Weights of a small mixture-of-experts language model, trained from scratch on English Wikipedia.
Experts: 64 experts in each of 12 layers, 64 SwiGLU neurons an expert, 2 picks a token, a softmax router.
Training: a variant of Muon for the experts, 298M tokens, 9086 steps.
Below are experts of layer 5 (counted from 0) of a mixture-of-experts language model. Rows are named router (the router's row for the expert), gate (a neuron's input weights, with its number), up (a neuron's input weights, with its number) and show model dimensions 0-191. Each number is 128 + 24 x the weight over its row's rms, rounded and kept within 0 to 255. Numbers have three digits each.
Before each expert's rows: a language model's description of what the expert responds to. This comes from a sample of Wikipedia text that the model never trained on.

# expert 11
It responds to: Word pieces right after a prefix or opening piece, often Latinate roots, such as pre-di-spose, unem-ploy-ed, imp-risoned, plus hyphens in under-16.
router:124119112130142161144109148164176145138123115119175115107101137124135133178157146089140121132132167096137122100080144165112100148121175140145168143143133143139090129169134090091148104154096132090137154098135137127136153130159182126136144113133096151159135087124087127137147123139087140131124144128163144142138111138154073097151105132131133133113076124117167117121136177152102121095138147142129116122129137101099142151117126096105120177139097162130123116160147147143173111127120130128118127087124161144135140058144158074137144137131088129093139075098127134085111099127141119104
gate0:138138165092154103127134162146125174102139143158145118125113171132128155142177130133134142133152162146140133109153135119113054172148169144100131127121109129126134105185107115104135139137123086098139150092101143155147116129170152131114103133131120111159149125147116112109187119112110116170151123133109077132151103098116059099145107121114113154125131147146106101172125080138140175143169106194131155107090118075094150120142111144141153145169085102128144125115142147118112160152112145095141185120105126127141132129147108137139154125122143146145129125144129121148163116147141114145
up0:060107115129106166093112103114103137146105154121090171112096118133126084135115151164116113116103106129122150131138114108135114132106133113166096137114126140086085134111132107155089167114158125160086147163155121105084153111123138135157150121153137143116171131068138188124136101126112111134156122118104134124122110152123125141116164141119124080073100114107130177126114168143147106140104164080091145110107142118120122116129137109110108168129144121090139127132110120132144089142158112121146094144187178149108126141133109113075109161163138116133112150136129114091090139107105140104
gate1:113124125121133122147164099144134086114104179090143122085130122144169155144167168130134121143155104133146067109130137116107117067140086134125104117126140136175132113142120122136146111182125124140118119126140143116134113136123104153118097127134104154106152156166134127147131129153135107103141141160125166132129106134107135093165090164134172159136101112114132129094148135129102080148156155114196104067113140141183122134157121098086107104163159159127088141126134126091096125097066120128098134100157144140149130129115172133139140130146117089160110126168124133158152113133132105115
up1:105101135122155144106083118090088155137161123143091144090151117136108115077127175124149095146098113084148153114123102081154125139115171134141203133094106128130143182122135130111104080132118162119131129136145113141133118129095190160139125118097100133161096173121097107110114123164124175125148134122150073113147109140154146136153123175136148099107128168131114133117126143111105152155176119136099133141108138175125133115121120149132107096145114125151117140082096121157110135119106116107096122090155085157151118123154115118092136115131117117090129146092109155119122139149128134157
gate2:096143163162187123103121137112148148127122086146107126136118134102086157137125143108111161150123094115135133119134109141089079102039131097130182158145129120124126104152137129112148126165157107096134124124163104143131191117111100138127124119115127114130143134131138122129149153137122117142147152120174149145140176103097106090130172103077145113139143127124093139122088113107125139114136132117148142115156149092108182108134095126125119198104112141094120133130146122140105131137125094139146175130106115138142118076106151124156098100128121143161130102125141107134105080101162171092
up2:103136137154159137126132130130154114160106119143109157147101075095145139126136099135129148136122119134120100103149117154105123115147132149138187141185112177135124128125160124156100115146105165105119118103156099141157183107169175191143163123119115090113106146177150150088147107128126173155118112117130153139160083111126133108148171081140149119105104139133146142089109174132109123108116099112169110167138138103126141102152106122107137148118105172148132182138143150124095190150105089144154160137134154108125112116148140132155093139105124105105115120158119117110119126139132156107
gate3:173113120110134141141170128108126188085126124099138112125153125129112159110117191134128136158099136156114129101123152129167117108108097108137127116086107146108130113137101150168119091120138145147120133095135113141146104129119138125127137155145141160112143107173123165112129102118126129126155121159162114097160148030111135112131131129115105120135141156143065123124111150103097150144141119135115121145096184098158134125176118169094157115151092127177194124157152147119154115141142130150140165099125157131116148144156160111175139132120135135108137122126096086161130107123137120171
up3:158137120124148167149154176123107116083126153115073132103098175131148165126161115105134176153091113127162108108104091140171079152099144132134080144104152139124150162156121115122171163145129106145128101138118127160119138120121087122108117133154118152120148178144105150134116156142136114098129129190133124154125110147149118152131166125105161115105144168143152143125119084139123113119161154116156086097086136127093116138119145131111094075144120141129111109162158119131098123149086147132075151170136187131113150150150144130119127115162110146143162155110103119138151113120135134106
gate4:106114135087110101093128113117154069153126128123127152111070113130084135095107126166141116155102102134141142153128109090126106118103140130097124129091101150132138112099128108134066106146166200128087133147157162123089125126141117145122155137132119149118162107122141117139091201088110175115130136159139134134189158105168090123147127123143149129133148119111146148098140172140124107103164101105107136134151173143148129151144132155144167126144085116147150117135110146139132136122145165154117131103153124183110121081102106116117110110148125142132101108132089165139117140149107121130
up4:133154139176139158123091124160109129139094108140123134121127133168123125144104106149089133119135131125134175116140149123082091153136119121139116130122110102131123129112155110119136154107122169163108162115126119121156152141125118133135123136098138156122087172135106103134147137138154118111096170116172174141130142156126181102114134185125108117138080135102148124134157152111068170079105104165130118125112148158099170098167133094166105100099115141123139117121151118087183145150132128130156150139121155104144104132129119087093113140101096104117151134144095097093138056157150117152
gate5:065124147142147112124139117117167110149140160134124114140137119144112170139116107143134114052116128146153159161158100112128138164107180170111128122169086128132105136061137124141145155111108167172141155109108105136142109110135178167149110166141185086116141134113109124137133166078153081080151141138135135123128120107144157152181107152139088105125110118117135118110156149142179125106136106112160118093119114157094097136119126110150123135148130095088128138137147153154106120118140112119128090131106145123133122116137119100151152168149150129094177129119154142116139122153124131103
up5:112123128152113154104100156104122117124125098109132115111131102112151130128153154133110148178129105146139143151089156106143121088112112106101148149135147151063158122196112142104147159131135084123125125109160135131089136146168074086166156138136140128140114097111143184092097144119140143128096091135167150097146118156134127153142125165176130157109130122094137141156120151124110165110142148114111111158131117111119144121159134122136141086128080136135150125104112126121144131112127065142136128068088153117085165167123141172098107130116137167136141104113128082124100099131164140142
gate6:107123133108101171189151125138168212131088148134097108152133139117134098139104128108112123137100109136118117096115118166122135121080114121112115137168154137077127166157117105088156106150101099139145130085141171105136105113135117135123118125115135132111135098203077076125096118140176127144120161107103107163101101119129167117115100109111141098166119098157125135130118126111147130136147127128127081141145135160128111094150128143141129140130078099133105144140090111107150126153178115153106166105122105143119123125150135135131117100142148142144085102106099106123154151132162142101
up6:074132114139124130143137151140112147098136091131105134087089162128120145105118160136125194127176105162114089162125171101130118140153118111123149184113091111123148113139103130133130130144113113136177115161123136119120134132085147156161154125102128136194142160160137115120152084130160087134126169122139151177118065107144106118083108124151104146087082115103077112141115159111120104070153119144100157082120155130126095123138117123128147097147103125130157124151107125138136118143118118139144128110106147146162143127150094113112107122107127112170159114144149139091141128091127123134
gate7:118155130112127083134146149110161085140140153130097077111130108139139109111093119134095131146147114135097122068159152109120113114122116115130108140113110167137132143164116141137160143087109183131132130118134145091138139113119117131117152145088181102116132086127148103148162111175097088095100106110144126147163126106114146155112156157132175131174147121144121138061125138141131108111182132132170158079151125159165125123132136118122141107100129145110138137126113142061159126169098129095144121152156147100091125127124117116142101103107108161120142086142153131123106099157104087104
up7:103140100133150118113123121112197151091130132141124123136155137084117147131148115126144162098102115137160152141107113094122097086099113160156142088133106126164089146114113138190112152124118099135170103137120158144109155115142159074097152139151160147146132116127169143133173154127117104126102162130095088166138075136158135121119139107141129132089130131134093128114178157158108107126159140122120129131139103152104131168133138120096137110152137103089146143117147135131123128184120113110062102131110118105108085120119154113146146092120087108129139166127137131191103153143094124122

# expert 29
It responds to: Commas and -ed endings in running text, plus pieces of South Asian and Arabic names and places, such as Mahamadou, Pradesh, Bengal.
router:076101150118077164140123148115154130134123121136131145060101104148168149087093113119139167104119138113155142114120119151128126153093114141140124136150110143134108136163078086102132092176089105122149100115155128134147105116157148091143153115142145164120138154106131153126163113104085139180135146172113095153129126124129113080174121115098150142132122122112151151103119150168140092121164130118118100100132126129101148144132083121104121155094111165128154112141134139103134119100099135104069137102091113149129097154094153141117140084132141167136108097135092164118096098118139119143
gate0:119111118107158131113125158145148122143140145117134144129108129098085130188155138121132106118107120128134132108133127161120144136123150110110099117172146138148135134144126121125177142158105135121147142118109150146139125135096120135114129124151105137152117161129116122166107143132132119148175141114062162109142053098100158119153122140134189105142173143118094077126116112131143142141158125111165115102111118114143128088124143112077114226180140144097145122107127175119136123150109134113114137151128120122135126146100123127126188135141057154180116135118146129171149141109099085120
up0:159116157114105131085100103138130140099089140154133168120124115107140131103130127176103148180139113109165150123133166122131078132109116127167104159117122105059111100136106118160111160135136117134094134150126130081077134143148100134129126155141112134138167122122145141132134106130105104123091108135129076132129161160154139156138118128096099174144105069131099129130134119107134134128139116121072103159104126099115131156143125131179118095158125102113120092123116128174131110149131121139115147095122151186128105166138106136085086120123172115140112178109155099142129133158165163158
gate1:115125117155124126140178111162141139076118120125095108100135149139145142122206152123126147114145063141151114073124119130106114113102170140151113099136153131128120142142152121134135106107111147110110103137151141168095081137183123080158083136138099116122154160093139134133141084123092132111133196134126170159133145147136115147171113129118133134108064126112124123153145108137136134119175090082129115138123089115133128115129119117153119094152135119134083153137134139126151131110077120122140100118167109129162149122122130140094139117183127119138120107167143170142160107108133130098
up1:105143131114173131147070140105108170182117134141134142107112115135114144161098139123137135138147164110095127138163132093132120101142102117120147110114086116132114143103083118114089126119161139141129134121119097126143194121087182191143114121135101151136137136157110133136112166123188135090154098150135095139110164112161141118119102122142145117127182083134105126140118137091115127136113151132122154138087159169120127157097116131122128154167108114112138098092104095165123146121171138120138118127170139166138130093149119074154141131158088113128136144098111114122136127165113114185
gate2:064160115127184129158108111093142184123150120123109113125145128111074090131117148103093140147130148140144143135093109124124082087123127070108140120111114104105157137140093097144127123123149113129152140141122100137133142146122113111135166097094131137124167163132096108144161159139120106102149110105127109124080132143156118096109130155101101161183152154076119137115111139135118130108128084129173084095158119093097142138162130148102104130116139130128082127101124140161120106124105157130134182099120100133154127138144098162110140127143111141173133130111157127155144082081102115114
up2:111172098185129111138089147119157147129090144099136118136141135119150119115176102116125131191121102158136130157116122124151160145121113144146154079087109148148175091121143141126125163184153150120129115126115102140197092088162149146186125108122136141134133138140119163137097124125154094094163111094163125102121116161144136111123137149148088153133086133093118159132127121098132136133146115097138133143102144170127120119100109139146124114098106172134151135125126182152139109133128105119154119089161127120148101167139135141102098127146094142128101141149081138086116110081117145119
gate3:104140137114134126113111140087097107124097116117138118145098139164137159169123137135157121124122130142138155118143135129129162092104130135156132083107126168107135126123108162174109099139143147165094120180107143131135122165146130136105148157165109143094115119149115172087109120108153170121107102134113175094150132154069094146147090106069152116135120129130109115104146092132141168145166118114163091150127136138196144138148115100083142111119155102167156092108132126156181134103090132127152152104094128134128152126121139088171132126128150107121126100163146098151146144131152102095
up3:155133134128149162197113165134143087101113132098165148101128152144165117106148105134125133115113122135093124115098129137140128100123149136157117103126136152094127079118153152153163105127084107114113125110097161146133086158139142164149094134116139109157172147131082139124083121181104143098136136125146110117137118113129197126126100116191107136139088173137180087159110120138142128113129142118157112113081153137118135114134136136109103143151146118135127099122133158144166135148135094113132150111069159123127151151150138126149103092099101116135123137107086118126102159173159164147
gate4:129176120094108123108146125118141111119144100120149119104085155130128056113116139103139157153114116121137179131117140116175120127115157134109104131111128102148135124113158109135109130152116148100157118112170159109159126146180125096133151105152136144135170138083149156153123145097091157129120091139159094168183134128085137150149136134096155106130085097130132112113113162112193150128163128111107151153108116127177118135108146144106165121126129135113171127129099114124157108121087203097159150127143114141138107146146153132130133172128075129113121137121155137177115110137113147146
up4:113111129152136138159059106143096126121147111162135132170125106148129169138084127140100130121102126141124114145154152131093125128140096132127124107148122164106098158147092134144142122119140133137081096127139120133144112165132128122134128099101136142120085146184138112093107112158156117129124141098116183070114087168137137106065107147102086143113115146124132128118129089160062130130100127119133125107132127146099163135182118132105108117120111107118114145155140137138168128130170100142095123119118149135154155129091073120133134114130123155126129125159095106064139145127207134137
gate5:097147132186146141148120114146102112161146144153152128154104116144205105150134087150105112122143113129142113148078117179135112152153115114134158140132113114133132097125113113110151106094154126166156124139148116135115131093124149088081113177160151139075142103089125139107097122131147164131095111115125156094136141145154174138152155160176114161165094145108119152112115124139136119137080124116155101102075129155119120160142120105127122115123117105126151160138133160097147164153062146149099121134084153155140109148156122111123152093146104136134163116139117138119163136138125100103
up5:099151093128126123125125163138100119152162123078118138135118105134143162128125143130148140125153135096108177179122116119148168099112124113114153118136180090149150100169131100151129136126138084135112180098166142147176113152134127108162106118126136147097146146109185146140139144115077106171115150108117157068154096141111158133127121127151149126158156107136134132119128120170121129147151174114106114150132139131106089136111142113115132145092109118146122135166128142108061124143162162117121182132127132067097116114136157115161115153093186122124141145129102126137127143085115102148
gate6:157137107102111123142063128102107161181125153108136076090109130114133088128099187139141137089106134149121143115138149118091092103087118107136088157168126114128130190163110121074145144081141113129180145148143157133132157128119117151140136084117151134144118127127134123137114051118139140098109149143126094112137143115079117121133096105134114104129094121125149118141131120150135127174154117123123113160107136156154141123144086160162132121120120170086143121164140155096144061155169146137101131107150121109133145119133132144121158133157127104138144122131131137122148165139133094144
up6:166127114102096137140107175116131166172163133129147077103107123133114117181105143167161123081140137170143149131137190127082091149126123143150108162138121131107089115147121120127148099167127123136149199141156164104146145169118130129102114120124175145159176098149096085129126124120166152102157103146114104111093131130135123120130087111123109166145072117096156113117120146083112122149155140113130088102142132122160097110130087133135088141121155142108122081160159128115120113131115147144116099106161134153129108138126152175112134123143140128133157118118109123111156151130130136105
gate7:120163112130137120142136084070115125145129125143150106073082106104087162124081109120132138166150126146144131082101129107111102124142078144130121101145122114112094127122145149120116134130121129094138078114130149107135121141127120117094114123128105105120110103168152132155130114087128106155089124117149144127144166087145124130081152133118132140103116153135139155134117149176166111161112064122103147086153134123121146061128117103165147138139122147145189121139118154133138143139147116132120128166120140107100161132107143117100106125133127151040112076128152108135133116147094112175
up7:115146161099130156148125091051133090138121126147191132097132130119111142079119124136167141144135138165117098137125130101103122104135102141153126041120094098131089150161138150142131123139133122112148060116134141149104137134113166104101096092137139118110113085173140138147140145102114118155124155121155138143127117086135133139127180080132138134126124154166137160145129174152138095159118064096110132110152118122126133113128120147155148134121107176138139105139158134142126130153152112141112116145105127147139120130125175122113125118164138143079141113141133135138177117143113117186

# expert 15
It responds to: Word-initial or inner pieces like th, m, D, em, as in Or-th-optera, E-m-ma, \Delta in LaTeX; also left, right, lack, guilty; little in common.
router:116117095108086180137120171156123155137124128146134108093096127161137149158128160121136113108133150142138116133089180134109068120115147153159158109173097140141089113169131122127160107181101133122153103112138152134165133141142152088114090146103125161141173149084117160143151112105134124139174148099136117155147141122160103125173097132125128150109121161121119137170139166152166118104134102084142116127133149115128156124132097121107117191155120187151126131151181155134118147104144128113129108143112141155118122080151123143150125115095125108152123110100111130116098090126106156102
gate1:140097107151135129093165080116195135133118192142140148104132159167128171141110163088106154121143128093142109108146107128131148129124113130123104123163147106151117129106109117151137171145145111158123141135169133082130080127146157111110081134112107131101147132141124145141126100162146109109151135144111158144138091102141137106115141112089118099103105089143150148098132110135140109119120123098150080132165129127135110137102116125103135126159144146124139138152188110135111082128130129135117161120187097120156104129149183132155180134151128077144163098085108092082121106115111104136
up1:083109103125178169088128119121131105139154157169105139153137160204118140138108146119124127141087137090142127139136120128135120130125130157102143095158113124114102149091135118115111138094148121121118140137133095121088145132139140147106169119108109156103171140105134143163119108169181115083175101114126147106143088123168149126121115118127134100125097120148161136136113133067099166114140128066130138143112126158123132146117116113112146126181131142102130159133136110129092095144070126108102172091149119158107122120177134121145154081146121117123173127115149117075087141137127142128
gate2:172121144135161144131134111147172126138144132136109100157099155120131163103113138148162131129140143129142136106115139113092100103090135123111136133150146124123094129119093117114154143159124079145139163119128125174169136137114107131130101203143118125109155134077150143159134144140125106179141153153116125149105118093145073116113119111145082106152163116178095118131148095122128117149127119117113071130135136063126161134168172130116154165133114126156133111097118109144117107116163119124120173190122122157091122115100109135149110105133135169170102109166109097133143094144133170107
up2:175110133151166146173130119166167090140090146142102089150102131121134120100120101113157134123091110154173141129125146125128110097166141124099128145137135129123121144123136136172115156150115103141121128134133120130176124129149113122134119185155171111120109110082145178120120119149130119158114137131113159140119117105161086126136137108176136111095148100138137087087162141113108118138148115093151090155121117074104106128157116122139181157128107109159173157139154123127124107149148109139137122182146157123092125124152132099102092165122136171144119113197107104109146138167114160158
gate3:099119131087150116144151179108137148109138119122111065137146174138115138139112149132145123140096133171130116132165139150118151125140148073133122092122187140120151118107068113130148063081125130150113133114136120143115123124127118122132125157150109132136121130149143174126116121098133163095151102126144145128146148121104116145147198138136146106140071141146137069147121153150152140182144113165192110093147128100117148126131146132099122129136131139143156115145169134130124135120149073091083125115156117150093135153149170108129140114112137093164156124114081153100113107109108131120
up3:100141132156123126138136107115170119133113118139106083076152133169128104145134132121137165116095095118136146149156144183093160123128125119184106105131155135085132125146123122158130099117126120101155149137147103141115112142114090131083123125182145110094088158157107143103122108163095126111114104132180129105119150115162104115088151157132165079118113129165124109171146122155127184165151121125086091100136141116119084123128134144124059113132088123134138130094133107155127104151132122152086133141143149134131151133116173121091137106131137135163147124094156144081113124142161113097
gate4:107123135119146172147121112110147095160163101116100127125104129101119098140107160144147157163110111105133144134122126165166116143107130131089134150149116109108112154166133116115127172117164168141111070122160137128148169152114120103137153134155175128118149139113095125140147141119170132142134115150095151141190164087124111097108137172110116155108105131096117146142149118111142170103146059112153101157110191151150152079133139124126150147127113138128128121131074132083107164153111143107113127104098138141142127115105092141151104164129080099127078132141110146158121139116151157143
up4:154116140131145122103072157155063174121124145135160148140158117145099144109131101082118138133130152109133140118173154090111107119173141086133105099122123140157118129118143123117134108131119121117087152149129128137105105102171117133107117098102077146156107111131160144145125144112128127121072168135175132136069101152099130138094090156108100131131111153145127101110134163108140146149108167124069139137145097096118141179163136150157117111139120106131130153138119114135153115092174174166160081124148116140153150148146120072128112110120170132150119120102128147109126120134166107130
gate5:133125188127104124144125139126195169141120117106171108177123105143108119151127168126130112083141162143095159141092137106141130120148149076184130125117114146150141103095139110107163096124124107126115089104133134143162127105144127102136141128118193074125151123132134091051139131150174114119091176119108122140114106145188166131142113145108119108163107128094143113129120130125137162130077113110126124131104135158132116133140156075143124131102133116107150127117136105103145140106178153128121102089107112131180138155158095123134110113143118150120134104119131146132122118156155121106
up5:124124083136140143119140103131091099115170132129167149107107122067156117165133103107113118126164122090108113158168113123135128114134122114105166111119146115130148160073119120152146155146139101142202147082152137114123137126116091140149156100129101135099086092162106112126133140152120121108166105141130096119158109069121116130094140136155137122128140123089120082118127162117098087135140126167129092104154117111115116144115127096128149135112151120155110128185140132142137116144149122208115124110117146113096165129152125147134143174108160090115168154144101101113153120100152147159
gate6:128122150102090133124134108101098144143108109169121087094082159142149127136143156127132101110105130125144129049119102106108123129134114155133153136128168119097133128126102105115126110140130069139163131110132162166140169086105131157169185072098149123108137138082123111129128106133155106157154124122129111143116128110116126085120132113147104131128114121092107155102123159149174111106163157121136143114088133124124110138193150166125106090140089143124132079181144186128123093124139144178102118114105153138174128131117116153131127140115143127099113149093137121145146142113130095115
up6:121127132115079164149134121129095147114158093168144123086104159131125128144123153135111103118113139129127162073151099127125128124124156146126124125130154163120098135112092125100141122124106086146167158125095174131185150101077110176117114085109145121116149132122088155136127097138178077135169119129123110137102130110108102113088113097159104116130107153093101123137097143141183151129186132154081099120133165125169148109152115177154083112146102124109137113142147124106151109147103136181121120107101128124138108130114114144128161174137117112111144166128118139141156154134101134108
gate7:127123117165137139107169141103084137149121124127094140091123133160129101135105091152113123160147122094125160083094109088105112108157106155150126116110101135153146165117133147126091159121126087125110099117145105121143110130128090109125120127124122157100116157096147171161104111149097099121095149112184176124120127116147109096149114128159115181108149116111148156144126122171175100144136113130153138113187141147139155099142120128098166120126155124081152122143128119131181093129116115147115075157156157103088096111122145146137104131156158130149146087116104115128130110093070106147
up7:142145093125088117105166076130117125118102133105143120138147105101145107122153169112125113121095100106149104143167101131133117149109110111147120109134151116075124139133098117119147114126140109136186118124132126126118165122136126102085129115121120122137126093236142152093154154143105155091127161116121094116131145134107115123130115060133119138124132153141075118101156112143104119108107137125107129138141109100146152123156140138154086151130128140125138134138094130140146126182147126147078138140122138105082191080130165130120143104086155171100133125143170164145143146139165103122
gate8:118115135143116120153105142085114118108131079111122138127166148102114091091113183130131144114114103145117119097146086140090140128108134116092111138128103175119147117148144098122141127109117154107108114158149162167115119145148125175132134128150157135119097138092109117156120142150115125138101154157149148137158099124118104179076077115125067108125123111155104090145137140135119152088114133120083126056119140118116127112178136127121172105114122163163112142083167146090157070104121140152170115122143164125124143116163124137112165099104091130120149102116097116114159114144111140123
up8:142122111140133118151157130129105154105112112123145142179109138114105165088080174122131139100145135127106112101128082117147114106152145174153131125174128147116109138096136122131145141118135146173099128131127102128137119167098143146156108178119103139140134112155127090137102127127176132130153146151122127133109147093132121122119058095117070143132144085092123063136144112110105125128103074113158138111137161113076181120121190079163122119162117134116134121142140152143125124140097148153146109168125152127104128147157134132135163147138152117122144154145149125121124168102081147083

# expert 3
It responds to: Mid-word pieces of proper names, mostly Slavic, Romanian or Greek, in sports lists and biographies, such as Konst-ant-in, Yakobov-ski-y, Tar-ant-a.
router:065171140141125151126102122127136110124106118113099143136090115136142136140108141072154147106102140095116145125075157154118123119095177116125125158119116124117121132152128127126136121131107126103132102103120136113166151128128164115135131175129129144140152164098124114119126101129098198170158148135121123149144154087132114117142124179123148135143089082132104137133181193122133078095113145108135076084112126108084150134117100108107149140138090161141178120160127109143130122108142109160107113097160140150117130115121159121073156091104114132119163090114095095124133125110114146096
gate0:125128134088131154115120149133156163161104131138113088170093175122132101123116139132164132168085134116135135110122163124104133122166157073103124132092109142143155126115161112130169132162135091076133125126131152085092107141172114121125156127142124126156126164140139129135129171144113106156135143118129105152139135116134108148101138144104147129133162119108138145138132127118131167137125131058111127102114136159125182132127097134102116149138114144122101150130102188144138123165118146181117176118089144165104165126073130138101135114151081138130055188124147131139130142120113098141
up0:097127127091145121078117140135127084127133113184120163143107113094100162111151098149141113125147128125118110109130108163117112122101147121137105116155096115120116167154151152123116156143129136137087133138119142118157153137096130133119165137139129134141204136117148166126150121080127155081132171091120126137168098152152106134148082101105112149094146107122121146123123121143134125134105119085106092127083147126174173135112095139108096152163111064120142092147119163131131170134134133125135132109166092119180173144082139117128126136138143133161064138111129089144131134098156132128
gate1:081150108128129130103172118124132117109131140117128137100096160125105173149167152115120106092152111139104146081127081145115149102103126113148121091154108162151139106107146110152106127169180114143144108141167114106130129098139152129127078099117123130142156165120101140123109141148123123100155163141088157172123152124166109106164104120107141140080125114162119122145139131130153104111150131063160116160128130126158078168113123112123169123148116136167123185144134145146115138116078136116115142117152151116173141116186111120144104179148139125108162106168125127102146134093142147149
up1:116063120111146099128087104137119163100146145182139126145123129100111120120100158095122131138155139108122127107081129125182074138141117126134111145131104153124118110117107134095116132146118120143163169130149116131121165116154135146144087129119128123112160165145135117172133169134090124138187129092133090088149145102151118165157145163144119104139161132142134117100104136120123150155165112093094129155095159179076129137070138116133123164131092091119156122108141099147087171160114118116122145151117114203143135116145138124142118130117113128158118156101154124141081116119119133139
gate2:131189152168189108096154126133093160118136090088116101130146144140148163177131184156110096149138113153117120083131096156115119149120116077166145159065109129141111144111152124136143125164135124148137107120098123132112141145131118099107110088129155137100153121111109125155070109136133117126143130108136123159110154120161088097140101137115123105147118132166105099072096159093141088092140116116137127096124130141131118084130109121098149111125123117111108155112138124180132121107122140134134132090118102146109119093083113097150118082147132132154125098169153109119145135144117169101
up2:099170135151158150122085166153130110150077127097109102180105100179151164166182098118118117143089110128148117080078094167134133132134144085164139117092105140098136166114165157113142151157092149134112105139134110156130117135167166107104129146150162114115125112149104125101120110124126135119148136141127121123104112128141133079164166141134098132101129139139169127106140159086141103111130127098131091130116113105102091137112129104085124133101122117158123198133117091163124113131156115127131110100140122109100116107135163168116085131143131125103103115150104114093124128099113143144
gate3:152142117132129178145145143136135128138091170131133109147109163113085139101091170118152132156091095135123094163149134145167143151134156125126097109115154165133138117119116148139140095078115121131091109143125170137137156128086186125168121132133127149097140121144126137123126112107131119139205067132136094118138164128159132183182121133121162111153153128120148109086125121130163125120146084103131111103140131061166122097134103114133119071137106175170123125142130109161170130100151095103093113114153137182118133154125100151155136126121139133122113132138129150131118121141122136130
up3:135109155156145119136151155130115125105139115106161181128148100160125088109157132091112158112102129128142121109176154189119133109114115134134128118139120133110111153098121097186087153119122151146176088127112115129106155094128118134087127066150131112119093154123130155124080171114059142125090149149129140124124086135132136121120146123109114109098099125141122091093136138105086117105141124127115105137112147101148131139100098061093099150099145136150138120153131104116164114195136088121135133108131123097123132141140152126090149106126116119144167094113106104150107099112138163095
gate4:157145143127180121088195125104137089130160111113107135127085132141147141144146149128162140121095122115140140092096135129114142128125172080111132121094127148103168169120103110135114128144141123144148072101145137114148138177122119096099119127129165144137176117092130083127145159078110152132070130119105104161146118101136093104146150141157156146131106090142084154080096135106113135117160116104129100124122145095148155170122136118105133127148140127101150127081106102113113127135119186120131147115151124143137117150144108096140166116081103105123139102122092146104145151141132104175
up4:139114118178158105123100113092095135143133090128103124153124131159151096125117132143107121126150131096156150141141109117088117104078162112157128139107109125185125113163158141158129143137182077143125101172138120117151133104132098138123148105112124126130117161118122147109122127116141112143093182144143144129113141156094128146110125155135104109119104127106127132110126121146110116120123144134116127168060117127104129118178153105127129086127120106127123166168148158118152126057143138135108097106128145144148153138145145112143144101121125135187145123101107141104067033147178137138
gate5:126154137119183139137116148137109094149117125169152149139144166115133131145122105156122130138104117122153178169105118111142112151121123150163155108141134104136147108124099113107104108096089115123180169143123147162079115106169157107128115142156152125147147095154160111077114137082167159083133159139151132119124148167095129135119102144111168158141087128126118098114158099164175105139109120141173129102130150159080093146125150130116124120118094108118215093141149124087148145136094144072129109121129121107134143122151149128124138120138107133094150105140136139144118120139140096101
up5:087148114091174108119108124097105144129136153083137128088117162127103160122119148161155178123120130141101131181148121119182136098116131065127121125093148094124134113107122139117126133094133158123113142101126167125104148163128105130124122163148147129189093094154071126100103151118094117123094128072122091111134124107173141159118156124121114130122149123105107114143126186129124152086108121116145072127171156107123117136157119117115088133152103135147127148146131118138142133096135135145088138112117127113119132114119093139156124132139173130151107121095176132101094124074098125154
gate6:148106168115097118139148157129138148131120099138125167093128129129124104157125120131103119124079088130169082135146158101111122096139105143146084117145165143102090112139145158130152120085098117120113112142149160074139089149095093154135123106124155128129098124140097108068100092083148125147090193099155124121132126117081114111125142133091105132132092089134110163119101117146122141129154101128122118121116128131122117094148126135151119106122135149156120116112149143127155123137162146129158179123118151074145098148139118129073060128110160116123117082111114081121101155112146142106
up6:121121110108132148143164150159117116123137130134109150106114153118109160147075211125092167121097136175117146121097162115114126157108126127137158175138091121137096106093056104118134144131131119118135165118105169154129110142094117121150117108130123167188145156153119105118151125146185113133133105130100143117088111121108146127116120100123134147170112118071096089114140136158125093125139032149166121124131142126143152131126113165131124136111135129128114137148118075114140152131094131100102153116116136144129154129137128127135144145134100085114148122113128127131092114089150172129
gate7:087135097161142109078135121100138145114101134183085141087144141141121097138096136134092130123143099130118149120060127100147151121108148102157117153113129147163146106161151138136143120105115119087133113137154124137135130089142139101114124133112123095113126124121179115110135125141094104117102129078135152112119166128138168173134149148110088127158136121117096112124152095192158077100148098142122138105119093152114177166111115092094120119135122135134149117083117150134155106133133122121105100149172133150113137127115084155114125083100146156143140073134152159141098164139095110147
up7:110112125169111110117129117101118155119097129209107170134167144131123107149127149141110168102121098136113115166089141090172120130115143114201103158090131125134116116174111140133136138124147120104125105106129178139114167090121193126109130130110113125118121118139146149080115120139086101109151172108120108136074115132142158168154145096114096164150115116138125092131152133160174095122141109161131158121126132154118160161127088098084120135126131133126132078080148127118096124169139105120100120129160161134125144127145086158106125101116144135150135106122159119136128146149111135121